From a checkpoint of a small mixture-of-experts model trained on Wikipedia: a variant of Adam for the experts, 7224 steps.
Below are experts of layer 4 (counted from 0) of a mixture-of-experts language model. Rows are named router (the router's row for the expert), down (a neuron's output weights, with its number) and show model dimensions 0-255. Each number is 500 + 50 x the weight over its row's rms, rounded and kept within 0 to 999. Numbers have three digits each.
Before each expert's rows: a language model's description of what the expert responds to. This comes from a sample of Wikipedia text that the model never trained on.

# expert 5
Word pieces inside proper names, place names and abbreviations in tables and rosters, such as K-A-O, Üsk-ü-dar, Baltimore, Dallas, Kentucky.
router:466432542449531561435552431571539497575529525424457563564445503504444437481563490545487511564535482450417495483528509502549443453522510566513596531558425501566482568560529489441546407421491514537509585524492544523424549499535423492576424497425479491528493530382534520488535489548507503573532510398561438451491497576460455458558470507438460554478523410569499529510518579520383417527513462493508466514452562537505557400459591442608538574541475531560429485574572412450584477560503578612478552456533497432404603556473417478463481494486487547490525563563565435501532514456522559501436488570526516560545533472588501628480558539444519441447405466562493475509523485490540485464468563535499536540565497520439509496481442489473505495445540447496464548535447515566568413474567482
down0:536495519465534461480474549373526515504463555474512501493515528478381529543533484493495539435579563525408477430504568552537561384530476473518541563435531510503408501431448538578498484492553509501516523483506465565453383539490515416452546519537536468521509482550537473381463527560432474505517508470488459546431489573513567439472491482500463543524454545490489540448544575593491451524529492443437492499512483461476539496531507555476545534456526448361448528515575482533469548415490511477515505523390538465521445550530432541600430402497515674566465546533613535430522532421561476562555572518409556480527540531517558481481565538565522479505462449466513488572535489464492497526517500454519508527502478531526438448490583484555607469502528378524575446481411342602521563511448413
down1:383492463491515455611521407512387473467610486483426511513481502493420428491522607453496507541611470483519459457495480489517413553477460552507456552510459567542439479464603441467495449488491470429557518492531516488593536539567412444498510476546494481514613557426523649513497480500483494528515510441499394418527437561526558525422513625516414461485530576484474449459492505532553579460405467403512647495478525464453522586505525461504507533434566536574430495511453476547489485502569501627516475515536520580572400517502572519443597509552538532520475446528482568513453475565476553464497502532527457495536548466582567436430511478410508485430509410494565543465537543515514498588561480464514467502505459518423535524444459465495609516526450576514496472497527458511491509446519499
down2:488545518454419583472545552505463431452487524547562438545489560490500331543519561447495459562447429571622520533521464553467525533493526512541480449526485584476545475599590524505480504568530509476559619477455451546463610492500585522513594527454448409507519513601420482605465452495488518579472470552484502462459453514499538367480502530544535406471475410579558439498488501498569502504431465476578454447470501486386465478553550483532476507491511463509422502416512393556498560437481495435497550524488429475546390494579483437461521584463502442495504503507536569475447444450541497515511443464576471532432514458560465521473518494420521501493555456417599485453437477482531519495597560487471433489459423485549451474543532387563524469497459533526516529444546560389523549473495510
down3:454420527552418362445520410536546451551413496449495482443554552527471536511561528369463531512568458493473392531506501454553576602561463460503516556546576542468576561426493478540367457527535522521572502552481512448504541548534570578531524527551419479503552384434431460591552525556522631543514489520451500491499432558479533497444525410467470507500559439531489489540543499491494529448478493504557494446520475391424520479549496523517558565467485437528431514519477557479505563460452458513441432404423523473546545393458507534506534558457533460497528517411613436540483480561523536504569451561517537568412506456492472564502523510607457483547484473482472552435442447413536463470526487570502595440544563538513496478546454525560473490509481367502536546520506549466496503575522458
down4:449422455534606479572511602490459533519498393480540548506427528534485523415567597555515426461523477414530479512452514677470483489508554418493514449512485552523503478510525469519422518619483511489517510555504541505404481588496509470566540469561572532494558404415455494505442445456495510495541411423502460515464529469535524555543420535487519532517504411462501434512499525534514426520473434444432467642589583384535496382587532468370502487521523570491481572505575456467429455520506604464478449623499449537476507457517525456469483477470433470448469465561512453521513470479432497548515477486462476503567449521465534507515499482524466506532483480458444484432421437462490505495445505441560509456485502482609477482563489442588547583498542449554533523581405561525478492575490419
down5:563507494558505490463536549529467445549474462546481533503471539475558596455456482433439530441527436451551514481523488551433415543573597551534509433499462591531471486427553551450476526570321582526555538392509595523486507508465357381460575537541421517509495472545441591534529510549472500423461489507505477450542502572454531514508580526385569491600497491430459472480526511500548470434441504468475525515442530552513534451491540418529481527508508488442547532439541387462514475406464493435516406447484502540532564467513492546512458488482503512476471569542611511567543466462569521465472512531468471475435520530509569495482402474502456499521450466489583440480527585483467583486508547476510435463520667431455436595414513540512492545437514568447478451551480611509526477481496451
down6:439577474451519441533466539585534581481529511556471473450539456493544601448473520567627474478443512485427525524494571616525517536476436423532570460461469488519491484534473519466526470511493401472464520406532468482532462557512540414482483553398549518544505510539483429462425472499557410465507473517428459528564489630481515417491596513510534531502575516489579547564517465561460476504523528502462463498526473468473567467603562502521416489452450641530414568495554425450526561443457475537453496444568501553395541515438497485522595377557557436550518507441529458413536464481387537521554511474493391437474545552520486575473506555561414483533505515493503553621519529493481474623454551448423453563464506496523549497483493534485467525474508522554489508534485405525574529466605486
down7:529525472411404492441516599491384526576452480565511502520528544412513593522551446481462520501454559481491512424515518434487483493461486465422527494584452496439439447497540467508426456549572438488440480491479461528563347453492516499430472538506539562527407413492586441396450600496504465497552535450439567484483538516487490516428469423507516543442550471487581480607432511554546514481500500615443544560503419493505408493552515518459546540395532430552469523456537527494437590561516409472434467491451495448386475455514478505534607476414512425408519409586459559402536498524545503579483513578458488489497526550584547504506513442545467535548525486514509495532485488493496507439423497599536505466440560494477513463536502452424527515583503508502571504448506463445634521524542480
down8:477526454504430453473481571475412477579500462529466526563473447463420601470485436473529511577484499514603381473562549484473630577549534476593486446573459517366473527457478495559530459548488492551508547526550449480418598542531529407481405541494546397526492554499582445437416482497503501516488520541507468530486468497431456588580493499457500535488479575542570504519551519550437490458487458489498375542562523549506504511509387535555460445447482578563465519568443518578512535443530510419525489491491405463582406527461538435576486539493432571499555471513447544461547499459487481455571575534455515545467557529485477506571484525447485487426459531536525496512447509484462500504493428493477368446547462579500473563555486494484445421508520530550645531443493612454528422538562510
down9:501453497458419443472430549543518471370623441462513569523524472450480529426504389463478559508380577420481524551589484561551491496531478528503644435506485479424506479512457559458616430595564412459544531382543474495470408457463558502501588487546527525515549507588445579497561447466503486495455505496501479480465494592578523606593462478590421484520439533528506537480553522644469544512511522490465549553507538471479558478529530501503549498522488521558465530551468577524552395537535458489509520530494426431572528424476560454458484530504496391427521513471485504531491485542508507576484500524437560468494535545486512586472434532465462422533598491532471488462470458465442498591527445485557504442532410499453483452478589427571513524541480488492511494514488465423497488615554563
down10:493480457474585528456587485469485526467451557537524497472451421540541433561439523419484533469507506414484526445554470512408549547430463493473518465421414517536453528486530428588566495541498562435468464526413415511460497505463463544487526505472555487510550485538498473498528515395566438502475428622512602545517474406484588392424543520528515526494507498500405464525526488438586518588406552548516403531523456502506463448508540457443581576554470509518525446537463461555510452599540455541483491541434521565540449437415588596533527396490499521533460449520509548512467517541410444637471508541490453523470494441478550455527585573418476563495492466446555518521563497500558482544487534478596407465479551441621492491482511459367478528521492476536457430574437549483583548527469491
down11:549525575457466531564407443542477527539525440493511409470459458471425530416519562498490394500490486530482450569429621458543534463518424517463549473435526580552544520474504535514430507519532429578516488461457535545553647498550483473534600581466525466519498515567546451508468550469617514501532481549420604535599495460483514459558550526495538358588435505505484454548564453611484452491518455512494501544446529523539519476528516534535475440418472524506443520446467417524484489490588570495517491554481542435517499507472448500561428439483447461480556542465495436489476515516523424469560487444533443544533539354566566540500469487504589403463527553578416473478485444485544452501491489443495429516408461461598505461547463433511529447476496500442482518487656565460403434461488483
down12:436574457477495468481476509482500469501529511504550529468466618472455450462512556470510486567521616446506595510498505519493500482487442496505512522397534489445450501453420444517568530535529521464529447441485477482469467599476493451501571572521478509535609386575537553447531386578558502421560484529439412522496461409578550455476454465494495535545514510454576478501474595432491455582561496534528490525575523455405504602562481513486567493516584452354380491569494613567514468504500513403467499525486571559519380519576467485527441539564491530443511542484450462533551543567427458465487519546513593531474447465434514487533463482496571542519527525411462464591416507538493581402589497511545503497470590462548541498466482457483470541433494553539567601463498604511507503439506490
down13:508472503500414484432540524488436525493527574487519532508430429636502515519487560556541451530548509479408520454573485483597506514496431453486469554529514468479484434523557655456580432500471432485512535461504545493540531581410544528518484365504546456499504503505397591492581477430479539391548563535477486481560450443604484488536535653544541531524583561362511431519444419481545539468435382469451501469535472439503455509457481560510544388534513551496457536549525485479472525498444602484488421499461425543474484495398464475559572558491515478562444441507472493515503512554510494520528561499497496445499466504466535541494498430538422506473531517446485586600401542491551568531507473482412646517449474486514491461447574489501549508539540509452508567522521471538459493573499423
down14:530566494438517559567461524482491460503475439583479557607487426571513564506470470515469488544520503551455482489423450514584432473505421461484397469579519484514434440555437541504529527472523500475363559486528492595422555561664517541465501495474468457466450479503543434521431445513532480584455483444496435500557433494584520480484508428517546458467427507483578512493508501520490466401498528446547594388426453520475519523561440434511413467435423534519461503426569508435440494576482521506470452521414512534484487500562531472495523495530515588539489548523536488481450523375490546478406546511487473483426481448475503474545525543495496524482535483375489508532490523530518408544476465402454509518468608579444473453566575495506542524595523620533626416511544511624493524487554556
down15:488534514485459572449429485539414455491514539522420527602464455564591456479533501525466541568482451458556602522409509478486570520625509503568492434499480501533635505480370501512516520507522555503464432493447510560500456557456518507524470534511525468471541614499389511518485525517445431468531545517458607456437438502598418395475464431548509471532472422598487451548489414400476442586511451464415474514422465510487423547503505418480462564536516448500517475471582443433512503640492514498487589557423424503425472560498445523489489503550482570513541474530554391473533537522493465540464428531402477568421508565552389506450583436525499528514485458483550505569514503491538535497473520486508525531471506454533492469581520600518534496524532419542484540409495496568573493465553445
down16:486496492482470513492461625410464521552478550407478549503466449452471603496517515481458499406546472451559473479512521470509410519494494587534555540479548427532523538570449485490405589506522520475558495480482482439532494406436443475456567488532449486516516498603516358484549500557496488509536553406573523557575545573464527509462523407505539522492475475512460583553541444534412498569468608570496525447501420449462499416476479425475474504529482504502449471446516466426448573560393567415539466507474490467435499490505589539403498568579518478494470489480530533396538479455461491535476429420428559523526434409510506451463472606485522529569466482548606482503613508492414474478587468546528471481595545540517517432438440487523402479502524459522540496479418417581549515523593561

# expert 3
The leading digit 1 or 2 of a four-digit year, mostly after In or a month, such as In 2012, 1958, 2015–2016.
router:567511537458507557499540576537448464438470517476535416555553447561540492508493556599576517467610419473496550445439424492558433417516480461529596492411592600462462564457513531597472464513496585522467515469469556466410408443469488483496529416504467492443434513506612523537477504513404483496467430544573521618587503582511468546541474507521474489439439526459470451522570403550494530517505453497567521533462524485512531520547495581473507514425452412509497494503501566443416469515436515417421478570508440467567505558499475451458426506478430491524477502399596573600554436491547473514524534470528522490495498459410516535535454391463437490537573563464518583458532473500479432527610528518532571527557537537464473550574465514584567467449501486542573608501442536430484472538506460
down1:491543422553448447538582434552420430540565533489516484533461495513573383454488487521571452489513490421567457532499408397457529557438444631496547429500450455523383498433409515522446474485521484515396529481564505473497495513446475554451518530557562652551510506490503535513559530607420479493401429426474535524452507515526579551512491609506460486462576427523408528500558452458516495501533439458472464487541426524460527473478594441538452478450467507465423421508504500461435529553432476509556554498527456574449622509503496534429480517396562424481614392507409443448487553554519469538484507452513480512492525472569466528459504567588501491484509539554453487520418542477501483445469530505477516459501478537436541584484393513456503507499439509565417502497537499480399528533447540
down2:490475532480545514431574545479506457491506477535476453432555500433504473524499499563489469565446485524496400531527571464537490558444593487512551507400519484504540442399514534525506443541597603434497391587465482504391630575564489568507532557409478523439493532511500503381574482453432568562527531537513641509573485539494423561478422506549434416490437526539556422405506495416527557559509469510495555559552514554559470614511516466567537566458494535442490459523592402507476556509429491471440518514493485465489485468494543432478423529535502530466556435460498503519458470554475480500450481425509592435454446515497447519520497435571451457418456460466351531530394558484484571405594527516437469525413520511447532519499481470536550508504509496491543481510555417512518476546523458
down3:511406519455493577482475435454504423536524436574481541595484517453508429499496476537555433505478548551520528483533557598469453428509569425526537561395508540460494447444457566507546617469573520536390536530422471501488541445492513499588466443484498491546431487597505540519520534434514535533494608536562495595484496493604439559475562472542451501585534565493490519466464576534560527492580508497467457471525447523450553529477446497480472510548489481477562525505467473526494442519529509411517643523488525518518548646543453539522409485589454407396511413424460453579509487566521516519515491521404502506391592507437537520531439455468482427500469599553448452569569441492527463561552530434558507503505514563495469497484506475589431470496491456511559426582497452574560592531547470
down4:436503428552452504576539480501448444488570458559518537431436483546456476503511498397508446528582452524493513497453485494455475533599425462500446533493518443532432542541511525465446580465563382507427432487514478480459549421504463513515519524534491481478511512568524578507467436434582529398440476471470578478542438462556451403479513571491468463524544451530497470481639478498524412517546416499523494573578587491457500444589496462516570471533490496529419467487380503470513524541518515502454446495477536524573495477444511498451443412521524436536543497570530441513467449493621583500406439418499420500531463485453475511525569480568456548499492495444499535452485516370441450485556494575551540358580591415492557576479612607496461525486473424437468508588528470480529572507511553
down5:543495509465564478554487452511462430490564542442508582450472480408464475522521411493459450584449428566514479529449359407524480531526436482456538565485512491397461522516532461528464485627418506441543495491487414493532526525460533554532512499485507534461365484534409473530556472454544532559631473511549486507505493618505455491530486564495504520477473490547436566485528520421474443562501499440511477426530466449440520477448555462552506506532504419417609534553539377541553446600510578488574601426470579497549503489541484517476535486507544525557556517479527500491508383479504446513506441483523531461631571442501472496588489496503523492576550566562530532496451543404435449438527508563410486502515544511552395422501509485498447387499533520581506505453563569494488599504442447
down6:515495496469442517414497455560502395541548506533478434443532518570529403449447494514437529483546593483457591557460578602466450536459539539523508527583525430497446542485514567513442505448472511483471518558548601455418551503490442452421461459508523484481523463575586493543581483483456578571266567492545516478452454460521497493564460469430517511452456526506481483503522462496585481505466371485455504550503437570498559449549483510487498462518496453556571499494526532458398464565458446446514527549511407497537461537456566609461533466537513501494568473481540491445450439515517506515472505566520604464494464448491493544570540462554517655475458474474514588590526464570561465367524433542599473461525467443533469539544483473549495457494471445485450476565459495501593493563433482
down7:466505590545537445451454559531482521462532479474528507581519549382605536525444530496519474543545488561444485548463500530482519477433531454478554468451450608570461524518549443540552512445534473481514522548433495436466496602546487568479522517578571554510577502625547510491477529545545575456527446497449442495542505509651521529427402485395514529551434525506491521399481497532560556502482516428427500511575491515558463503412535381476532536489490484519461487551566490481489498575427499487600517634461459457437444491548456521548470425506483577496464530577434528513520497433493582476478496530524410555480446569516524505465486493392510520620508515501559465490436510518516506587471485540449636463442450467453497574514569520634485527488558467457478528548528634439490548502554428
down8:532482393509514500502518540490545480506430424481441513448570518521583534488474504471479505524319500477545528577487459393494493532536456554587574526500651552660551528419468527473445536527460609558483491517574496482455509463488451520528442490478498476485536492442488497594479542442597485511365556529487454489412445537459521477549496422396517444609493518500531476431521404442475510449501547479549530466487441557468502482518585468505401468491506438461541498482470523482529516468492455473485465484463533444419622485485624492466553573503525516603457532474487488532516529432487543424505539506599443477523535535454511570488453518506540513587502529563482511516485555555484443428498462526563505519505479479490501490559555527462541500515489598567490570376581525499516454464389375
down9:476511421457465455529515466496621583520467502557505551469521435459502562467476462488514476492594613470494465517519438553368507434446468560434503476431427431470506448573542526407565402589458515536490602533513480538541559507502548465511487524574474503517446425473442565480613535519562483505495479528430396429487595483535496526524495541513507472516543521503400533532458587525525558580503494544516497395474615500519416565476409489500586537555441501385478551603467580579556431491529510512446566506542526524523529428541441505434488485528522551485531529428558428466451460526470471479463436555511492548460440525584467462533577561522520445547537462563453525566532471398525553457497478451501491443403531473597487461445499443450550492478521529459502493531492404615425535536475464
down10:572495486508463541474471480505482490592522482458495518429513426493536570417552447356494541525560436450403524487514553598522454545500475545541397468536492466551449512508514504489478569464482472551422517539494470494465488529499463544435455564442594489407554490504514452547488531529437532525374538445524491496398479539521451473465443470548588502553496538585448419472565455574573431510604360577603438435542511477419502465577414526518460493567577537420553561436568494439443464523564432468509455525562475442485517473485477503452515474593488457508557546448459482460454517490581565494408520432458422538526546421578494452550545536509451609450551517443548410520498545556519454499516499603509519460522480487531545536482498574552465511494409489517507487511516621502449563485422503
down11:555499578550483488564564508515529555438462507493520453589571516590520537512501504504516512378596528521563421456513563445452465461487457483531512451595502483504469511491475601505434473515512502507489518458589509433422704568494633450507536439565538577431501539479511492485569457450479495510416462447509487484574565449501537471489476508550502513472558467507477514510527510488523419565473433505500535496516456560460522410443422492495577511583506445516411470548524429467461466473411437459517453558507443516420524503408417535513525520515477473420517532495501484426530537432520553403547542518395486454546478476447551554515481563534470434483567461590399559595599519564541532523497401508604479459533481471464532532492456477501497573541468462514617483500526331466505481506476517
down12:560447583414594564516424451507538512409547544500473556460568483443489523513540393619557591439460488493553505425529532545551458438433500468503463501478525525455580438450502474497509494540445559480509536399522468521481552552422539522485382501462524447448603504477496498468482513445463386622534501415522495426490443575486520412597528479496426493524570385460572501472483547437555481523559480547536479519507474429590474536523531487450484489553452493462569470466483503506462437469527508461504425573481482528491568494492445498487411660606588506497494462488507448541454496515555488563533547548491584555503563448539507398564507577509559399520469474486492459545527459527534540543512533518478480548464420466510451487484452513495506470469454513468680498461517561478461620456530466
down13:554520537531624487480401446476538416505464457522476590463520450527378507520525547439476533529569469538554547441604494509583516522561557467553522470504396470606520509468494480480464511530487597451466620566567398577554545590540428512573567509456461511542446430460517460462552466506482469502378488472416512511461569434484460528489555550462556473463389577527590485485412482494527505470507420447557457519579513464475481446514511499563531574423433497508502547560533502450450447523525534478481525521616474537440453517454507422457465440509448528458574541531546569517563592460480502509578515569532558385483469433526482485471526459488440514507488509557464529470593485472495531462542491491463532534500491436566597343500522439469487509507473410438487446571541443454540512447448482
down14:417479497535551521543487417523440553607475412559501494545522518416525425568530543511437506610462481532388425531495508511443521446475457432576531586589525472438363547501569510561505499508551511454536541527516505492505524451447517465516505466443481481572479500429461550502510512451543485475546576502462421452547503514471502525505511534462427489544475475483575553547486404448450512577523482584484431578481538497409481474543513579525476456446429570499621542489525482562421479505433582512543508500474519459515525453570482559409433517505488497503482502455464441426573564535480511560505506616577452527490461506532482505522490468467547470528449566482383592560552475481493464552548483467511435516492562483515447566495445459484472605554522535472559574575443334524447546667541440
down15:521534536498502414542510386434549481434449510456549419461504557517527485529573495545451530461503504582449577520458482439494359561549560496483521545501605478464502455443491426521542474517659561483514405562594492544431386488625593580546549513449492406499406528535495532504545503469525478562388456538523549566526492520500389570439499466452503452474461459492506507472537445486530503437462465492434510446519479584498436529496577459495415502444355488522568495601479498458530579496475490498531525539435557515506479535512470394457541420470474539500516507501600448525475481531450429496439472518475523510494561560569494497526525446490527490460467441540440544451524481613435480596418450454489561454425481485547571477580490499520492543537488442443461384544502489474533506512441467
down16:439495510506519525446531436514544370572394579596561407503560566559469436473423588591492502563489545521498578498399419583436608422514491490460543482520555511483536545457539544474441572455479514541480454506477550419583455535499614517455521513625494523514483507539570449554532540531589527431399464546547475592458457411498435551519534541556448439449442539516498522539535531488485449536501475475523506468519417468478543527573520557479490474431478609432465397529487514512496479537461475496491529535558504546493470570502497517414554457462456568455492455507522493583510575382452496501523514510463543479455496544481515564420497437405525451464488437507476515551597556459438465494533529497542477538542555476526592523494532468515475478501547451409505574427427363487485469438552578
down17:416509588526470537550551454511414464533491438484446531527558456497455498409508454569503549519533615569438412488513516481522523506548508505462452509494603370488530548487437444508529405511444529404500424547473537440518449410516560480485501442477491553474504495505507508491416595521441470441491536515518542546513607488409503467531423513463599442549542473514521496536413531562559464450573444554450476430469506492468451571448543623464567465470554406499548482427558467484524537479494500492581355537518492435484498472537537471453509500474531470406508543529499503489561488608525582553522455613460546464423543498488483476531549399556505496404376499522479486541621481523548527633500549502527462571560521499449542485526478447532495513465412519405570562506559540512458498552484525

# expert 4
Nouns and adjectives of geography, buildings and measurement after numbers or articles, such as area, town, mile, km, north, long.
router:527565563471479490522496551465526524517552472556458528437542418475500571491541461502513456577393428537441419528524596504483552494404584507522499465514396569530453464459552418423590628517545522571569503449423487446502458445521523560522523545546598487456496606543388546513562490400516455543570546624536485479438499531475466570481556516568556459496459443591458545425373471528568542499503563591460461535599546538563452577559528479456477471514523512566486522528483440478469450412542527500464458459543600499501565478470484451537456535471530461408431484464420524526447492500528558532468469510502534541476522406593535589556444535411487455450493524492508473478438518479505537552505506517503515485463495519601506579419454461544453531574511498540551479477481558424429475551414492
down1:529507557457482428513521560529473492580481549495461456572487436550505557481478372512542506458477575530518413494583523482465576466495336501530476477487414568531485462495460507556573513559422483492585480578468461511508455497464487551455501491487442559570476547565571523486525523496525491468494549513526569525573355480438420494426499544460565575644476445586482457441538448447413434502472480505515458513513469516496500478448465524511487414493529537456445468473395470524518451532492456387510522540461517410514530435453446536445536591448492364470540355463526476506526505600481580495488469430476492505491461530503551469501560508463518596466447466518511548491519564567371453565499465472524526522513418457543434467509566473555472580493512503582513554538446587476629463482471550
down2:472501483517423475568510498448422527527438423461583524476477597552509470507498533520552524498479457564514538435467500442477496471443513562534569494468476470491500533586525470608460493383607531493507448596486528437478565579473493487596423509518520536509509607490491509491438456469458529587484476457552595520535443454525439492427536435516451517493487523519429436514463501533492566531541488579466582441534548482521505597486578560534483503473497398531470434499426595568512589580568423396509504460530542496461451475456525445473420473531576502499600432577555482511557471500583439539443385476487572415520456564431497477476503507626460520437497495485558548415409526427554518528490546500533585470540593541425600504464492521455480579531498510554446499565489593477470537522598497
down3:401496490527516402475565607479502476480430505464482398512495576513429541535534482445578503538470521503450489515504529498531400469476504503497510528500442379482429512503485492412584487513527474469474436471488451528598552474471473504508546465430507575526400508450552436451560440484482471461517522532452460509539555579422619477501476510512468589523499489556504644532674415464490491446524488481507539529494495578548582553505450521505513460476591575434479483507502516526449445406592520491578532523493428437501559536482436493546513527480456547594465449440516509517524546478574535531396616486466471516480474454403558560555438560524501496542485407557440431475465490593441460421472432508446537557514409504479466557481570430490528545481501543420467528492569518621458444490577529
down4:545535459483497398524553464531494556558592442536492492554484512432526495484582510469565512478457458404454523529418504472418510565459450596558421488445437383492471544514539479391453540478485522535456457527547472424519466518456541533500461591537566501451440541449596394442487470425600496423376550636539452481494592451612537394550564556451454501486497452569505534503451532462580517548578485524461461473507484476507519523429567436502641489514530598491480464467527509575513558470527483510471527471598475494543505438389524491563559501501473502532524580481500446466502425475550467471493402521493439516465508557542482501510533524425494455476471538491481495581521456585498541474485590526482531524568493526494556533502545507503475474487462500401571442498415359441467507533419535
down5:584506463595482500487528461414540495490536552541495521448540407480438586429492437454536566392577442440468518462442463588446522516449537455450474444510566481497491496426468454515446498516449551439489424527491446441501531561516429466499449485487435539579563403421592458561593464466460489555482523551540517421497463462518480563560489568486476509535500505527443480521483570494511479561428522493502409571592508525523518471607541492535497501526526519544436507413466368505459483500466504524496496520503520474456514506555568474501539509462404472560600528500389500581546612477470580527390405462573536498495633599534586471530399520474529501431543506487517532476483486513428564527553527535505499554400580537538499431557550547491491550413587575410446468550526506455481438526543503
down6:492421473548600454572553410529406544565563524408559539499506578470488511402488501503502594437490437472505484500557505489512500494438490485534508521561420514567448467467609476491663561452507534443563412452558536522464529511432565459423495428546573516418552444479468492437551405488454509561538500525508567434585511487550506534480544399576523578551531430468429436481447501505421469509472514415472457454574510431450486498486442529438564493503467535559430484550496520566492416493498508466518490492395565534492504483435477515559579581513510500477428487553523592483511522510545460533484517555468484558485528463442496467423452450516471570501499491559607453485446493555524491543456456562468493533514413552543541483581576500490495472528530464552442483504435694523459532397543452
down7:395567488597420528505424536494527541458476538525431473558424491471538494537500382564520489497460467462478457503559543488456486518549551454449516424525461471546480490444518521434569468441548518544360545494488433421425449448501442490535605568476571537500446508516536522512466455523575507533469523488507554448508502529452557470478451463438518504464545489520500541539452495525516582378514478540548499502568544554424489523625514511490518584414508474568399485505490486489489469513561465572545467579437490520547396589484502568478546572430519543446479445517457548519482600475515353457533558569513525526532470427585389460535484427544386499464551567423535523491474472579529521509584447543451518551456475419493492468459543489534480461530529458456514515460592346412448564554516509
down8:521531498603519534465497498498486556461476370441422458478519518520477556568523596467633456493488528484548520484610484475482610527488540462526447517572516478493488498397502526531544514569424544508564520552484489396510510507445564482622458494422483526468490557511492562601397483523494569470446539530547484489529527651438490526541467395466533573425460475475492465575477492547508568504554568474583524454452483444522543465604534621488334479492468438533523530558442496527594418510475518467533483448551471518553493524471561625541501502480441546509479568537500566549437537597458521499527463509568537518516558575480529558526510427577492486510517523474450469560488522461457505447490494631546457505513539542565476526497456515568521543495444453513442563462500371498488445563516554
down9:471449500491615512488479551499492525526423450485513480468442507548495485546596462535519504390490450532536451465522524438535515490609464479450442527549531526479556432458540458492503457577426529468503479494428598362510465466473527462644576489378524561407492494531479614466487475609648521497425503524508530493560509469533475514593439524575516467350496470479469535479439459581493515488538487501507592535525515485533569501561530535520530570413435561522501501515541523531494552566533574520566582500451474514521475565434430484525588561555496531477558536525456575526445504484566524509496487455465480496600447481536547517488542416497434544447488472505414579552382513404490500505525468525556532454495479568520564516447558493601461442459524418429547514485557565407488491574456507
down10:415503482478481517466506549592463389519532450468453588429498530506437547570399588441476497458513505462527508483514462529570597522547486519522471509552469447577445461610496484569458510549506521499585562533566447471450480475415526524474427505504520605568582546528493524502526540462417403357469469449470486561532319429473438384550535483443490452454550567495474541418455482477513499441504484500412536467477489523488452465581541444525518543577525525501472568511449517471445530454518445486476437484565568574558487525491566453611465551465563489431527513539531527539491547497425529544482545504514372422520418537460538497495507503545500473508508496520476577527463506360505551512523477473540468522513564455432504463613438511386531476503512444577477475584558591501469451532514491
down11:430428546421514461462509488513473491431506451491504522471586536570494482501511477514502419555510569608446597413514465487581576548521493511512527458537572429459524547474486491591429529509492461399499552500543565532443549467487461408505445459481528436468485525527501515517451514482482486368478494469506544627499583484433466486472615435540508446543527638475620467571473464502433493441541462593496558500403520509565486463539503483537420477548527493428629501513507420508510529529395415541529495543509488404465543450501577434460525524458469562529468576531502534471505597467446499475459547590464457524472496524496466415475462496556527590475462556510495502482523486481493483490565464466599598532467559457480489495518528434424395472521526458508579505616347498462572499479458458
down12:513498496463487521533503524522423486503557387546426468570486552523504493463540496549478449486423548433478499562487574469447511570539495488557567440497462501423492467548539441463465536523467508451595483537559561543464477620471458455474505606491544499496404487412605506506495471469445456429461486502575410530409474487454524454446517529445508530489592520519534417471510470382388473523527511421533527500459486497536549472540524492428589489522454522480490462472532456518439446464476387532400540514471438448582487475480525500417439507499559533483456510522418511425555530393396559524475421481531541476514496500496412549528588492497585438585492473591562564553561554461462498437520483519525513502575567525624503448503567485446450549461540491496447526511529292513569543446439478
down13:470456406556539487426490522581600429420474613506481512390590520556443494459531529410522517482596568502542611521448516541503475495568448528478379547406465549499447496457561492435469516542526448544472432507456506473518514421509500481544527480497499463499453429427540473560491508585514501500461445520474557496523589480521511510436464562494481480518480482545472531529458504494405532599542500410470420444427489422473542478465447549393478468479540546445510464534518528495567512379456565474455475502655503509568599474500467420505502542474507588575490546489577580423537557472569557474537607611548470466512523555503456464549572555413536447618484520510415500419535417513526475557540459461565466499579487494531502532472414531485513571473527582540474496477498460546466527475519491
down14:508476511585501549547453517451545477541489478532512507499453498498512462491482470556464522540481458499558525389560394515507554508602429584577477505532444462557569441505546613513490503513543440481499428501498492527533356528421480469524503456553523535510481512527455503483563474535539454488492475515507451557531557461551453489530555499542476502523545576523584582583556484543481516539543487509506454529433534445483538524558500588498391534568432505549491539448544557585493589534476532581571552484556482539438443473515445452552439473529430474495462526550477445412580502538503374451480554451561454456559511470579462529535497522472515488514431530536524518448580490541382406545567458513523562469533577473451503347509523537517443426402553467440481529548528267531515529476490584
down15:573459466522511415529438537535516547481449465558454532520491497537427506491517501469457478552504459500496493480478523486471613452497498545550607528577450595438526456531432464442482529459518496485453578527486418533466503425495460490532463450518490420561534553494510487460473449538405504579529520606456513510530578646392475595503601495549480478585464537478521530486474553491510533484410600641446427458502539522445484589518496586476437539457464535533496524489451422427565540542447592583440451468526409485509568459448511454519510533539473470547414528530466556507500500475530543417472487544432470575404533557471418499402445501468448495527495494540523448576488477523508479500576546488524517545552528558524467410563435533532532499481424563455497467608376342560514479471527524
down16:482460474467504556509525442530550447452485508483485489524429384495501516532553510538483463576462502543541527583481497505460472622532487500480455541469549530472486557585543533465545476553416582460575418487469547522479324618494490468454511572524513478450505459502532535548445434513484464507487385491576484544455507487570412399537418545486515580472461572541497426525453429494540493589492495547534417523453461444431492495410521593422529513503548465493506508522527469546610535479552530486461522523541447570507446580505550391512533541494504501601471428541507495598585426442459466494474420435558472460396497602475445510608493432418449506523541483570437447496564536534488483439452520441573581545497459506451533466501503621570494490476492563466547501505513410528600489530476459
down17:430477511549459500562470564540483586430529511499479546498511497499554584458525480490468504479478489413554476525475460537485598538501443500451374446581518494604498488462526487407530605496536511533527451508483536415548602533515464465490510531524486541500552573576577470443523436508468574470589511426532379432557484490473490489528471482500496587573518522536502411460553477482559548560612411486422555542555522490494490505540501508433468497550629441473469501467467493569484559461442584511457477581409517467500492404497508479542511579488502460569509459503509462425567449521461483490528440483498512459569531420598524471593469602521513569455489469420456512508536547475403583434458489600467463318499521461550408444553509462479496455563493472535458468383489422524532482519503434